From a checkpoint of a small mixture-of-experts model trained on Wikipedia.
Experts: 32 tanh GELU neurons an expert, 8 picks a token, a sigmoid router, a shared expert of 64 neurons.
Below are experts of layer 3 (counted from 0) of a mixture-of-experts language model. Rows are named router (the router's row for the expert), down (a neuron's output weights, with its number) and show model dimensions 256-319. Each number is 128 + 32 x the weight over its row's rms, rounded and kept within 0 to 255. Numbers have three digits each.
After each expert's rows: "raises" lists some tokens whose logits its average output raises strongly, later layers aside. This comes from a sample of Wikipedia text that the model never trained on.

# expert 0
router:213080143116120113142133112177096119128120041177129110089110156145170137159137037093134113132098099174107130108086127199109185079117137115164134079102175135145102174111110138111114148096090101
down0:114114119103157084149097109089153120122152097162092076101125110116103126091142181173126144117142135076168103123164067143168147102163096149161102180172080152198134089129147195054096143125066142
down1:127159145174112140115110167114118122110092166111136099118136079106129115124095193182083106066120170148167117121110118120101120094122159089154123128131128113095103068163089148144083085151142156
down2:095146126098116087138120174104066134110101147055075179142150163116132099138178151200116130200130128083139163136153216097110138102104149160126129125114176070094145081118174116126083111074118131
down3:117100100113161108148089095121153159110135166100111074182070137105108106060130094127098112113127129162165140149106173153172195121135142141128093154144156130188058149176107163109101152108167141
down4:121106094182143140131146110161136109112040093140092133159162105158131122112134105184140131153155136148154131098182127123077125083140146175121172084050115095134137159116140126148138120165107107
down5:100134121158069094061182130180171134105131142104141208190086157129086131153136146138056083128083116092133131113142180108054149157172158116086104044056125140121066104128118185147166065104159125
down6:089114094203120171146134147155124118134144129135124054160156092115084111085187110074111067082179146144149124170112144119105126177162186124116148165126156096161127105111095165098140076143110166
down7:119140158160112132163112091086089112115136194134158154155099148111143183154167132150095076122117061090107116138125121135111125109082117116159105114104146104112084134151111140139110097112142153
raises: "ache", "ky", "co", "ey"

# expert 95
router:192112155162110109140163153118172063118126090147077154138110165158152142174166115189162098202145095114090130089088158152093136111139110093180148070147132145135073125162078148158071173151087126
down0:144132138147124181111142115130151126167101169131120181115127141044096132164111198097143082081190142073098069132140155145131144108135102180144151076135105172133128142101120084141126101153192158
down1:073132163087130163137179154093128185187067148134113158158062160093122150064107126171112168194150139158103125113145101087126089062077145151137118104091055079123132085103114109136154171147109175
down2:129081115096108104105070173089144153083084088127021129080156183109116135144123150146149085121148122128159146105142109091140166076182127060151105112157106136084071089122159049150157122175102055
down3:160115076124187099105167171202076118113136063173148077123176114160082154108088175104065140128120085170102119154136132126120145141152119125140173131135178163193127121123162183106136093128159083
down4:115157139132162105180136165072151154084117127061133123088161106156144123176100132110176129139096103155103119099095137089168133102072110135129154137102155131095106053121116099145149157160091151
down5:120146138089077137121120136135154125102121099062094131132128115161050162171120174157126061148075160080191171161152103048078121122148177114120134105162113137089052079045165074158134187090139139
down6:157220145127094148171131165133133138097077149142115140084103164194139113111037122119119106211075100142156152119097118055145170150108115167050126142128162140127167099163123175128125138166067124
down7:139133130096037120099170128132179100132115144128142100111103173151100072096182154151152157090137118146148102116118141180122121085172126143110125111159160161182140122068194117075153113135151090
raises: "\n", "\n\n", " bad", " steel", "thing", " —"

# expert 71
router:155114134147153149121161141110146085143166107134094166172156199115110162135144075143069127203067103095077171111126145135109197141120068134107133054124129100095130134151134168131097176159127107
down0:129138124128067133143094128074142194088109131135143117049102125154123164125169092157175117073106076149163183146119086084119138124150161129091169159186116113105162115051142136147119118057141144
down1:080100106131108105137127092152126077099116127139140137108096135129141174152110141136110084207145195188140141097144156159102181108117169117116120115128132096100100137117110139172101103120052146
down2:141125127125140134104113165093109125111159185078103152123086102175123119078121106109212116163152103138091135130112104101151109147135156143128151150093116151180116134112122111102100137111093130
down3:059149101144103152103180126115216192134101103184129075091096145152150116136173075134188140133049102170147107157110148148133140085099115104135087198197136109123157049149133147083147144101132082
down4:099119120138119166133113146125092084072063147092151072138123098127177063134157097102130178062128111135160115132126108186078148129134150117177204092164111188136156126115100147075083139063087151
down5:176109132128116047163105157115154134142166149145108176058125117146123148103153138122134153143094099114070154150181129121157159144137069152130116173135165132127139150134102127118172153130106115
down6:139121140134113065145119099073122163109180167153100139151145124136201131082118115207152183129107086133094113137184132126082093138148158144081090189158135132113115116070133134126174127185188077
down7:130167111142086145175161089091141164047089174146134167133140090112199129118115109148105122155103064124135070141178094110104107128111133124096120134203187090089121146119144094113147175127201118
raises: "bro", " Another", " One"

# expert 4
router:230093072083113140108087126124110110149116078105138135109134147155129178158170087131146074192092111141138175072119141154110132065106118142137120099110123109160100061181095107111121219137108122
down0:162147104151175100181176168120122087156170170118144106084156100070123087072162130129136200175096163112067083214114122132088141126152135152118103091134143084141195096121106139105121151173121181
down1:091128147156076048155160070177147115146143155113097136086116101147208159113138160144156120091164102117141176139109167128136161116112080107135151125137151104110164104150127106193187094087136096
down2:070075146131140105116097095161124207136114086176108120160114174136160189120135148125163116096164150153103083155148146078155164149089154113127241093136121087149083114100135082161074102117105084
down3:118131125080113130167097148141177126088105137056174148142092174114082159121113122102093166076071128184113180150105148083122134138155169130074101066071162179111082090087108194142117089098085103
down4:106140163167152108183066153117153147057106090115165102136134116106133147099134122113101168104131153155083132140147076114165096130137168101135123140140165163172179161089136204131097154169107099
down5:087101158158102165167164109177179184119193129173123118059157108121118169144111103171137175126137120158072053156165140157132171142143079175144105174108141076092143110048142119139141119107202158
down6:062092144095094126114181154115109137145125130161149192136157174096105110157118108139148140146144175104098134094138149109101140135094077158076125190132114093134107121129121130119171148104159116
down7:121154149092113120064166180108101134103102080079105071123112126085144149142087088087134101178144124127118125094134146113070089114105116077132104141096157147133134089142151137166124124099118177
raises: "ies", "y", "ering", "ance", " statistics", "er"

# expert 124
router:205128100117153153185180141157121139122159094162058185108098185124163114124147076111104104151076133152121161122085144162136178104144120117123113076157134116138145127148075133107119157082126080
down0:123158168148153112106143079154139180159136096168077105127165107125180155096169139130103194102105085157111086116099124124048138080117078137158082126118122143119201183084129188085183109110156110
down1:138110158128109140107167175161097133111164132116168085203096099124127118084135087156113150127137137078145048129103174128098176145145103176143127081127143101072161188116113093147137099110132119
down2:103076140137099162139138145095094064108096149147116172042145122108122125137157133150119148148146133129060080125151114117090105065059078169130123116135184123155126117135147110153094122132109087
down3:079118111108112166105110117109081115102105062139137066092169083149118180148154193150112115151092118096091134082153107128148100174100104207144128176159122137144132073155134119107098119138139161
down4:127188067145108129102110140168097042054178096118184105141107121112123190055108122100101103091145141107106185135145078125130115091074096168116183177097157141121124105036111154089090099109059116
down5:090106150098123138145116096128091217179132158117151139103110112164135177152166167103152173125159089131125137184157109112095078121094161106139152088174059158156130092092097145121132082115175082
down6:157083138137072105105220103121105126090159218122180145146141202116148104173139096085138110142158123176132152123169124159047092143133175109117128059090058132130057134114155084136159116112167088
down7:094139102111111146076085117116120180136142113088142087162150141165150112123151154119176185150106135116154197095137154157137080115094152116118064139132113120129123124110166132106129098089125159
raises: "ie", "dan", "ban"

# expert 51
router:164130128132136137140127127139105067154161100135081130145153137091120144181133110129120107152153092119075140143098161157080161087126076129204153094139146124121094138148143088133091146169111121
down0:152179125141119115149126137116107092111085096147120089091133152100126128136145134096095143190103176124102125124206071130138123156160110090091078165163088136150102135159233143109090143154134118
down1:129136131129082100055133189173137186182134102148142138097100134109182085135126157110131136112134151171151059122154158133155129128146138133078092150139101136138113155140114126136091163125120120
down2:141160201151112098135156125159141152086131105181124106161156181091141168124146182167134106132152157099146136137099112174105164163144147174085144106133104097081160145135072155118092113119170119
down3:080027171153130120093133089126154123132152141103102134055132150149106088135105114134155076172186091129134130103097081119164166103089131111119143107121113078137110107195112134100160140092162118
down4:120131089135088148175116148113084062139144138097133167145104112142094088096103153102131161063184091201127111139170157131178162165143101108190084046104150109169145221133174131186142152081166137
down5:155102157132118133156117157102160130138134162142174074113120133114137110142071108164116089162145104170135154136064179108194106128148146152111076139137082173152091162146164141093188111139130117
down6:195138136146122091144177162082117145050130126190172053114092093097097134140085125104134114137150199111154126130104121159137106162124150156125126106096136108196143090116148198137065021137125076
down7:100118151121106081181116128109094101143172165129112170120148155170084147163161133157136144094135074200108136100120124135106125212111112140126163085099123131127208141160148132218165145106126116
raises: "shi", "di", "na", "sha"

# expert 106
router:149113095113110149118126116152070149197126078129118130124156170105147117083139049110116125157107090136088118150087125174120165117075129160125148110146071105097139104141104104114126203149164162
down0:094168152135117190146082109125096169117114166206159124151093089158123114100131109138184133158098142127137146133127096112084140174175140097174109181135089123150168087102114160112080139123195118
down1:127111132057141121140099144131128132122103141117136080157057129183160109133092106090136179127137127131162117133103123077145132170160079131137111112106135134090064078132057156103125109115120077
down2:093104140108124103087076108153088146121069144157168139160174094118132152132099169110166155081187157156139118138172104143125158128175119139128105107100138159054151144128063143113142130164129137
down3:128107088095074099150128102132134165143150077139199108148165137096157124185135165123144120107111228103109151079090091124140085124139154141167137174156129144141146114114160141089088146107064134
down4:113046128101116166145116119174180159133104105075205079130189101175125139093090177108101148118191169149143103101122136147173143119137153149121089203122157091113158172068087127103181163145031099
down5:130123133131132065095075106132138179133152125209172085130158141147137108126130114154129157104132180175155106126152117103107130074169131175137144098103124175075107114129107126141166152097120102
down6:179137122189153109125100124108161115100131092138173111095140164148140148146158080120127099067171144169126090111110144116101180115107131116206137145118130109110072155123091095151164140153135097
down7:106140170064144156131117101113063169134124159174060132165144143098172150108141115122100126095138148122117085105173155096118048164127147042101147167083149070152120111100131084129125096121164096
raises: "ski", "”", "ker"

# expert 96
router:186144115152152140163111151135122094140165087154160149092138153129156146118181089179096119196097076114085144123094163165145152090178138157155161101108092123135101146124118132092098155122136090
down0:136179158148122116164106109143148112151183141149102138107133129103166089089096161123147068155120151119152216081180124192108122141109081109143139220076121113160175124169191137154084127183160136
down1:169108117118116092085123083096115166170147106151172152137133125054154129143131099067166140101069118107110057119141138098103153093125163175152131111142170059139103173110123110126158073079115113
down2:187152115121129168179128113121113093163117136116124140133082134126151058167159135189128122128131126102169048114103155137081072146118120149128066131115170125120087179103154136156110108115066147
down3:148146169096123121178068155106162166148123112171170168133150145151181112103132195121140133088109149194103109164129138138085098119149134111112065172133107173166151171140096115175147147172152106
down4:208131156080089093146117107115151128171150146120121145139132141050099099175145125143123112121105076114123134163128128101129096124118106131163070047115171142137194187137168109125135128148126157
down5:106188140126155135124138149180119084082028142122143124110132100166102101090162137172143119117111142052101141187132138156125145113092083122099144170134090115174104142187163179151148109145132140
down6:143108169161102101116120136095159176154108128145115092082145123093149087163071179137176093169080139115074132046100092078172157144118120083157155129078100096139119126111100125177160109098086146
down7:146121130179091093059160112164109157150165123096155118133118153065185088131129097136164204100117083124151131091119146127094127196128122177114110125091109076113088149216136112109154068108124079
raises: "al", "s", "ally", " of"

# expert 41
router:178081135150157062195111126141114116158116092166094094120160143144093173143140116174075097144080043118051106138063099125077101123065092127160167056174109107125127165179133083124104190166079134
down0:133123132107144122100114085150145155146169113096142095124136136136175139136198136107112191122094165107089136117140161127128118122124114189132100154069144086125128075086091158123080133064140174
down1:092141181094151088111107147121089089126152192090107112108099122118138158133132166130139189158143083093145145082123159111080149123149118148132129117116145150103095178127110139171093098124118127
down2:170142090045180156150110151141135114121209122125121172142108174140138104108096153114140133149049101178170179159083120181158120087162171096132091151170129114174085108119153112175121146123095110
down3:130109162141148103132126147063048117097168129090107116128121121121167033159109094112087164153099084122164190086154102122135081195145104117118085131111064141135153108088097158141140110158114116
down4:116147094102134156136078137111092065097179126160144146135083120097070137164117072115111094118140230120130161147149093110137118132092153130125098130136128170165095064144108180094185100114135150
down5:154136142139133102106085127086097092193142120188115149189122135150186142105135117062125156103188092173149172156148113067060138115143078132078102131125120134097126096119165141138118085148169072
down6:109097141162204128114157141108094175112154111114176127139101150113140154181168101128142102149090142154111158107172178140096060112137094082143109112144137162124091087117094064170086151138139103
down7:154157177117097126098164104169118163118158143137096114124160152165101139117098150130136191082159099060172170104109081104074114109110092064129084122083142047055144113107176141132159126111186112
raises: "ew", "stic", "w", " opp", "ere"

# expert 113
router:195089103131129097129108172139110098190137080121105120121148202078134156148142077134137147140125067153091126122146155182115158090065153163197175095100123074069078122165088123128078136063118130
down0:135151118062149082137160133180081126131124175084070125091136196201169065121100142196157131096118102094123188145165130161142146132184126106145121163105144143140145105143084107127117089127136112
down1:158140131174101071157144080115171114097111130110173129131084122147126149073041068158099128142152143165159142169149105167133121132071082165151171135118080124128168086131077144117162180130134102
down2:119151186166124168122077114061099095096161147149124109174111093121147186103143137134139128131141186090122133133091143136138118137188102135080110117124170102180122184076081190101119140119132188
down3:091132129154174190085185093125073102132097136125117127120092106159140110088144147085124055104074122125141050116134110120144131114126151146148164125146153192140102111139098111140140134137110073
down4:133140140159153127121176100150132092108087156128152151116144107137153125137151143158092098081159146133124102157102180143126156157165125130134091201150106139133081178138140151129111144118151111
down5:155162159109096115151168094128128140145166132087068147137122174120132160135116136161117054192106109131144064150150110143061141080134073136130132122150149147081194134128147123150148092082129115
down6:077199125119138069189148189064106109141068181128152108109122136085069105117115147109085117065106108123115172145127090110114136096124143100124125128148156081100190098156123134099125143120144154
down7:093198142069114170127148152193126110184089093153150137085094132106132175206144125142149172098141088160139167072143124130128138219149138134160056132086114135106151160181126115088119142100148180
raises: "rain", "dale", "ram"

# expert 28
router:143098106119119107171171153138147132166151076102123123106065157119174134205150113142152159148110116146102126122028159166100125128083110151155110135171113125120040064156088090162085194132081108
down0:113173111171165102178102128149124141095167123130167104157145136156106171150140082056138113123153149166103129154129133096104127105097125089127115160097180160165133068158134103128130189110163115
down1:102162114112081117160155159139189121158034105125146097128089144142150130152146107120134132071172105109205116120101091102155103068149145139119165113093123128183164135118126176131145120175169212
down2:119112159100089096154125184081070137129163129160097129163127095126149179137134116098168087095158141150125172069093179078077090165147129130088149113139145174075112149179181144117135118125159146
down3:076061085140096153144190103138139178099126090087176111120114133139143156152120098125145109097178150134166142142153127085164078137151085156206104102130153130163122164115153177116087186156161089
down4:150182138160096107082139166097060085094125117208137140170128133105136228109181106118164115182149100126155142146161124124100110118157152162131179088080102134118130190176192129123151127052186154
down5:132142115132036096135135154129171134132114130162153155133092129102160093133222182123154097109093132109166099136127112133138133168140146144086138042162161110114137160115121136166128183137098170
down6:148106046135155119148116165196112132120139082170088118153128117139115161142080139082138083121174159163124105147167085136144114162138124096104141112173114122174135130163163082090195112102118113
down7:119185113151105179144151166111085146114139149173112119130144138127109103127127091127171142153116139144150169149106179089115040145087133173124165099118134108134154128205155168104093137094139082
raises: " °", "dr", "H"

# expert 112
router:146107099205118137183119127156178178128172102133157160115146162094122172160132107129103095178074067150096136083109136133064098075142069108158115073116129164095154083133094142112103163125122108
down0:098189152153174149147112123041171135096218214108079112160169106140134139119113173158149140126130071144163145154131106126067109130026081126106116118193159120129140078114123142118070127123132146
down1:134142117129138115102125075064157165105158075063159146116121140097080128108163136147134144164146089124094114129127130070183079122155134070143121112131154099141124134172112098132103108134083116
down2:111102113109147175096179137127118111076086156116175164115128155091073103104119172088145166160169157124104141115098122085170040163107126144108146127146180182154158120077094116132134161132081050
down3:170139147097167069140127100088075197129104181125131149090121148198109115129194154097122133139087101108153091115089139108104132140138167081107144137148166147133136124148053205144118093115138111
down4:177155139107131114141145073136133091105183194111138041134065160173149107135145157144127091082117075164143146138185121084096134150168099152159074143110148164110136128112112132187086129100112115
down5:152104139083117146147083088143169124118122133173130165131127140121161127117171049090187107101136094164094146154155046125162164108154122071131109150137090107126142227088164041088095144171160100
down6:086091133100134133116195139128128147108132135143113180102175117104156204094116114137128088158177166106113106104125094137132080057079091101127139114129128136121158147157129152110125104156127143
down7:154168131099165161150114134136100124086119100119131095120141137154135148095189126132131151109093149170195126144114124130090108157178158213093093179155147121151118142073166197129131152147101087
raises: "ens", "en", "el", "i", "bon", "ar"

# expert 103
router:119067118136110093179126146155127137189153123155132114133118173097167134120166112196161121202107074095101143130107125189122148055136086098091160108113146112099097100140051105126114128118099064
down0:109145125139167111183126132187152163172116092157131106163099142094093083107128082122160100120158142066135176103057161119123200084091096093107152166138144142080118124210116152134156102125163029
down1:067134110162091106190086180140131144115087086104115084119173130133139157133154113194138154142121127120139167158179077153083125069116144129185136178148135113146199171137091183120163150153109097
down2:140133125089171093118103074159156080125135106142077107114072157131163141131115126182164103118157122096110156128105177078144128122119139158099190141099131103119098168093126125176099102114126127
down3:159129129066127085182092162102152083159130109129117154138080172137144164189099164131174086076137126107211148125147195158118124140125206116062105135134128103175160151116161137119110093181092107
down4:142085124194096093158179075168169182122142113151153101122168133099095115083031165162065094144070162187129128122158104104145121063117150195168138147182119139157148146181112124121137162116134120
down5:137144074074131148146118164085119085133121204070098088183090158078101128125101112149115178164088130095146101132096105154124110107155104096039146102084155083101154105120139139162162115136135125
down6:120151203113132095124149133163185150143107125097165121068143083098180105113099119154127163173095198097085091100176087125145103129106077168102171133150134099090128098056134106117116138175158156
down7:077069117141079097142116123143197100151134175148148131120120149114088136120079149132133129132128149065139172098072077141154096182135119126127181124158110101126145096163121122133147126120165133
raises: "hip", "que", " (", " of"

# expert 30
router:143105104143131132157077122112129080143128084206147149131127158104158176183155111171120126151080138130105176147060148139122146126108092154126155092181121124122114112172089118177098140110089082
down0:093155137069184072119071096186138161142154087090139147105135110089077132148156180139218150119109093164097139154192189131141115105145134161074130162118148139153132120131100156091185128116123110
down1:181152129177124127120137121134166102146134110138163093182144173078132131093100146136127164044109149170119139101096142126108115102113135178129170152155078137181149136150083126124101101137113123
down2:185157135160074134133142153117055110146122116086155114183085167128144128071093119108111138081127140142136148146134094122131110163063058176143156143176108149122169113136104111170078160162102121
down3:099123104063138134116112204171115144101118151113155106110147156103102110152169068102202139130135104108102057099148078104154113096140138141068134152132167145154124116071097101134094160110144187
down4:096174160085158078150077134158118119170120149118090184136134099042110141149128121121121099155111109147132174181186221117203109182145162130107162177129114160140138158159122144126162073180194119
down5:151129129094168068182145121123086091173099089127113117157120152162153158147118094106156162052108148116125061126153145138166144123085176106116106149134131165170109056129119083154176134072165106
down6:163132112138078084117154157105126111133131126099107120153130166141121115174135107148161129104135091126106123095085147099185132171085143142108117084120078132116117091198179125096154202164135075
down7:147199152144130102151151054104134154077068174145168191085134147091149115117085106086153103124079096108109057106155173138101117150134172130118124105087203041142180157053142121130130179103134128
raises: "\n\n", "\n", " Also", " He", " In", " These"

# expert 5
router:155120120108160162125128121128137112131140104139128125127163144136142115127161121155106090196105082168121147083079141143143155089088147156128108098098067101139051082131119121083105149148110108
down0:159137151123152132179141150134123095170177072129141143153112091066130153130039186150126129168161177169103065100088099109103125186143133125174125199196153087132161154094132122134126208079113107
down1:089125119067087127161092123096165142043112087147150109140135122103192146138173159077081156069111151161169143151153133146115087196138159137153136095072122089183157110182125129083113115121099119
down2:121149163187118103123156172152133102096100080150119128139122101122186113139129119187155163130087056101116175150094086123153164154103132092150171140103098108096113126099141125158132145133132114
down3:153102142101144175151076113087178105150088136177174130153037091119077146139110106146148157130128142106145070142121115131104140116091168169124095119126139134138133158118150160098087121162099110
down4:149133114081073064161083068151098136090159119155157049108106147123136116118131082099105122044107128128172146134100121188112099150129177152067170091058143164106077175117120121135119115093152146
down5:142169076147106169118096152088077088126136110110126112108165129138157168124133131102120124101153114141181120125154113133069159125102127156136116158098084137133140147157152108068161163108113179
down6:144047091042160169121074141160142099111087099108138101134100119103116122158122134134106098117140171155140122094138144177147137106100155180068091053072099157151112091153181129126139062088145177
down7:167171101134087102146161112132104112095133199140150114163116117133153154122103122111163140131120129143174149128106126154110158185204114129104150200112108095109126143136135100129162106136136094
raises: "aru", "ting", "eva", "ter", "lin"

# expert 102
router:161087107102134116129129158157112116133123067136058148137141196135129156138134105163096121106116104135100183102109154161116173112140089130189142094158113121116084110139061168157055155120112082
down0:129067148149103169152129106175110103095103091165112141171109076121163127134138104102120177112201174116138147147138130151079124135102135168109122122056187084136147129163094123127106125088090134
down1:123203123113111115127155131117140157181159121166153134089126109153146097188162128130098122145137162104072117169182128102121085144098155123118091157171112155152179141132145115143119114126087105
down2:133095150129143186137153135084156170086109140114101063132178183150097142106046115112149168125108159132090114099147135139128151153135164142100143106146138074100120135129111138152116151144134103
down3:092144120128159070171039142123178105118167134128162118106126126101114147110119110145131126113136127188117120131135089110115174129149099188160131097180091106169129121133090075143154174059095146
down4:172118131077101194106170179088104136137113113120109057133128138112161085183120143164183132122123187099137110149106169088125154108143125170103110140086148085154073088170127136115135134100118101
down5:154144152078107174164132100149126122073163135101169123164097157213072053092100159114117096142108140149175167126093171132122058135102138075103137130165111161180081135097073127129153125125112109
down6:124113080128122131158113087140138083119177109174145116138120094153140186100164151134109134068115111178104150150140113117117113112138184106132136084161109161149121092127118139153141123117110145
down7:113112078145158144098125151122139095134132110179117203154099149142127125151141136130140113077062152151118154121127150146073069146140141130095094127127151160146127049193163086129151121167132118
raises: "nt", "vent", "ino", "enti", "alt"

# expert 14
router:141146102154168111097149168182108081154140084168105159115099177110162136134177108134076100128109112119099115109096115157117184131057125134158191119149083106140117106166126103150111156158128128
down0:087079169142168087053125161091117145117161115154065122134092153096147108099133139126119088117167087077138123152161135138082153152099129146097140160127133107084106123064150158108081105144168049
down1:072089082105178160164142022145140137172115128174149136095128135177106078132107149133073136111143107103163078134091093105084101147187148130111215127096088083121164142100145144172133107119135147
down2:142139081071150165096149157126076083101067086162144198124140160130133128150119134071112101169192090111144114109101134077101110143130158065147173155129117109072171136126111115145141129129098116
down3:170126092140189115172133123173181155131191102141190108160178079093099144123099142148098123111178160114084089140121165150183145100099197098178134132101158135196167196098117129114184075129082159
down4:147086142107172134087130087130151104094156115152122107096190096097176122175138123121162120145124129107177120130148155163106181067152113154159141124159106187149096129190132143097118124180121123
down5:147154119083153176135126089130125126126119108103156158148130173169084104164123103079140129154078133116080101099139086109107111072125099141141147098120134133113136105135158181077131136147099053
down6:132181143087099095159100165120119058137060140110070218144082120110147131069058130127090109125163128135093108117155089129087130124072092122106106124146156099121095206105124073132113096121131125
down7:135136141137120142108188137065110142110124091140148145135123125125128142153104138138144180169144094096098183166140123141121115180149138118153113143149133124066171099161115147178134148070105072
raises: "lt", "ld", "ol"

# expert 68
router:144123139135106132096157120129147123155141102166107159099152135087167129128126079118091121204066092102064151087111124148130202137122092146119137082148140145117136088167156150158091161152094123
down0:174156079162142126077118132105101116155207136128125185161166155115107099084112167163127125152076125099114162127057110135100074109111117171157178093167082115160140132125110150130132074151097160
down1:142162157123146139172104128104129081168093180134142076082156117105171124105126165080133092151126116151144081106097113081183192119106113096150183077071148076115110129083174154175146124103093159
down2:165189183082070112154081114093085090131140138115108145065090090123142164117145129128132103134070063147161101163127102082128121155111121109115099123150123138097103152156113123184140143117155107
down3:123143115103100079155149164114128186131158125159140112098093154097110146118099162142131116177199140108156109170171177097156216123092128080100154135121117112114113114165113170094149091145087162
down4:100078123134070173160134163139122128161148148123127115109135117181150120147080150117160089117163160074140111142142147085156198169156101165147114096161154156152118143122124115175122060166196186
down5:104190126135160158172124117098130109120158138145165138132134135095143062098163125161095160140055079197089095189158106164100069143092128119133081165203167126126187089121118138113150155130156052
down6:134145106139155183177149138142103131115138134195159117147139138137116120119199125157139189223121107192116152152160115185091056116097147150115123157210129060146147112157146147112107138126148070
down7:179100137160128121142142126086131055126103081111144114165161162086142125164077188120139130132114130075135077103053151053105076131119115163071130123074130117143138148121110126138082085099097190
raises: " In", " It", "\n\n", " Other"

# expert 116
router:170097106118152103138116151159131086146172101159062093149130175165166088149136146147146130118074114112087163087069104134115168119086097169123153127099132170068147110129100079086083155119145138
down0:144122140102101158095090097125167156131125151141088145157092124124128122114177151123146105091139157077136103173154085073125152096124135086069101092127127083129162087111071162118142131089165148
down1:121146115099161102128122197072181144107050174129170140049125092195134090143132077155139155131099142108139153162109109178146130156094122133125106103089128103109132104063143160140111134168078106
down2:139090142122105201161152141118152101153168104143107119123228145113097120094128139094144094180130152141178085087149114076083073111120153151106182163142080124123077140108139132083140052163082210
down3:124177155098120084096190104093102088128150157107150084134126102083165146112080149185116072096073080128129132085141089164164101126168139168122111126111154145164182164146155071152154140106108143
down4:126128124138158134113137134121065154125123155147134105118149098155110120126065084150115179131123146155182110173101126107140180125108070165163166077132104081153091090082124158097118118092112162
down5:086068057160103081117104081191099115124149117152215081112165168095114125118151193163166127179105084193152118114126129126165128116129203168163107108133120138208106126118143094093132143079088145
down6:154067183056118167163122071166180127123134172101144161083136066160131087115138177098145119133076136157109089166121218132117085143084089192057127124150127123149085115108148105072166183115148136
down7:114156105093107146113197193121097051164143126105096107097156136160164183166105114111142099143131133172163131113126114169134145163138104132121146145097148056142020111117111090123118114071112201
raises: "ured", " whom", "ates", " you"

# expert 17
router:175087106135122109166151181125080122128121076133134133117092150172123143159122123115102154157117110143091113152025144133094156116127149159164196110203112158127141098121100164142150239138141137
down0:119142143126111107101180130114153158095173205101080084137088160153113179124068150187097128112138079128150076112133119114089168141173058123133100131098117120138116154096106070154128149125093178
down1:160167103141160064057126122196083091143134173092079173145120202163169068128191080116128111141137099067094120091090081108106189166164083133089125144054109133157085081158124120115154101163126125
down2:147153145079118174095131125149132187140089083113125109212129083136112146127072082130105132095098113168152067135188088161081072122109137098130104134070097153154076057092156063162103126131104090
down3:090158120143094158182149150149157209074085153100158167070172116121166131140132103127164110154151138145149131163161164126173118145196126143162099145112094120171183137126122176126148101187135122
down4:146106165147115149125102069093175139109156103146132076140110138103110135138112183149138081105120112041142087103127100159092128138132134137085102134112124157131142084116121100121171095087136174
down5:113108096144106105126149067191156113109136182155108113113136170191103145048134077072112139132131067090118143043099070123053135067123105165132083179150141142160105146139152112160111185099163096
down6:086165100113108175131139136123129176129126101146191147165159136139095168117151110108150087080177125123092160177168179097168083113113179108127058181115085068147103167122146128117123095135129148
down7:117111084124109170104094192143159131145167029175135127157148144131173089127118096148200098174126159130106118125183122149134106076077167098097104133206104106098054128106097108097127121146139114
raises: " failure", "ney", "less", "ker"

# expert 87
router:133139107119117130104124167146136130166146129147132100102142160093157109169137077109171159172105076079108171084063178123162167074136123160146139118108157108154115105171140124123080171161092136
down0:106105148149091124116122174156086164081117106138155100143130164159128086166133151204097173150133207146128167142114090103129188085142152148173092077125144144113100138118151097148119058166110114
down1:121111081094109109139120181160178130157163162139131143135123135144142111086102165174121079108123132115138154146100064144127184145111110144154132110088111150123064103109117064137167166117082126
down2:194135089136113075111098175118142054081065109125079190152119140102082123086128166128171177149149101048085154136182108127118138078121180173161179131103144169129121204071226176075113098113135088
down3:118146193102110209130182106138124123133109137152095147123150130168075108113102122204146122092162174155140077097130133149114175139120074113141112163105110146144157137163112105172091178100115141
down4:149148109131118077121122132120097139145160157100074131085106156069061084087110175158099094093130095071148097124103133156167203068105181160153143165088114182117141119171127138114120109081104114
down5:140130149182147168133114161101156106122135143130068091161141125146122158121121119132131141093148076143118076163139118160130133182110127116085164169172078149098109126062133099050173096087146078
down6:113155122165139130152171111206134127112133134137145103137139146187156073154165098208070152078073123159156143166144091123136151124126127175164143105110143120133119162115098105137181121116107057
down7:101148159184197136143119113119116077134109160145128121133134156123120117136135097121165111150107059124122144106138147158125125106136095117154112156096104140097148144103167112109106104109152062
raises: "ations", "ing", "ed", "ation", "ings", "ator"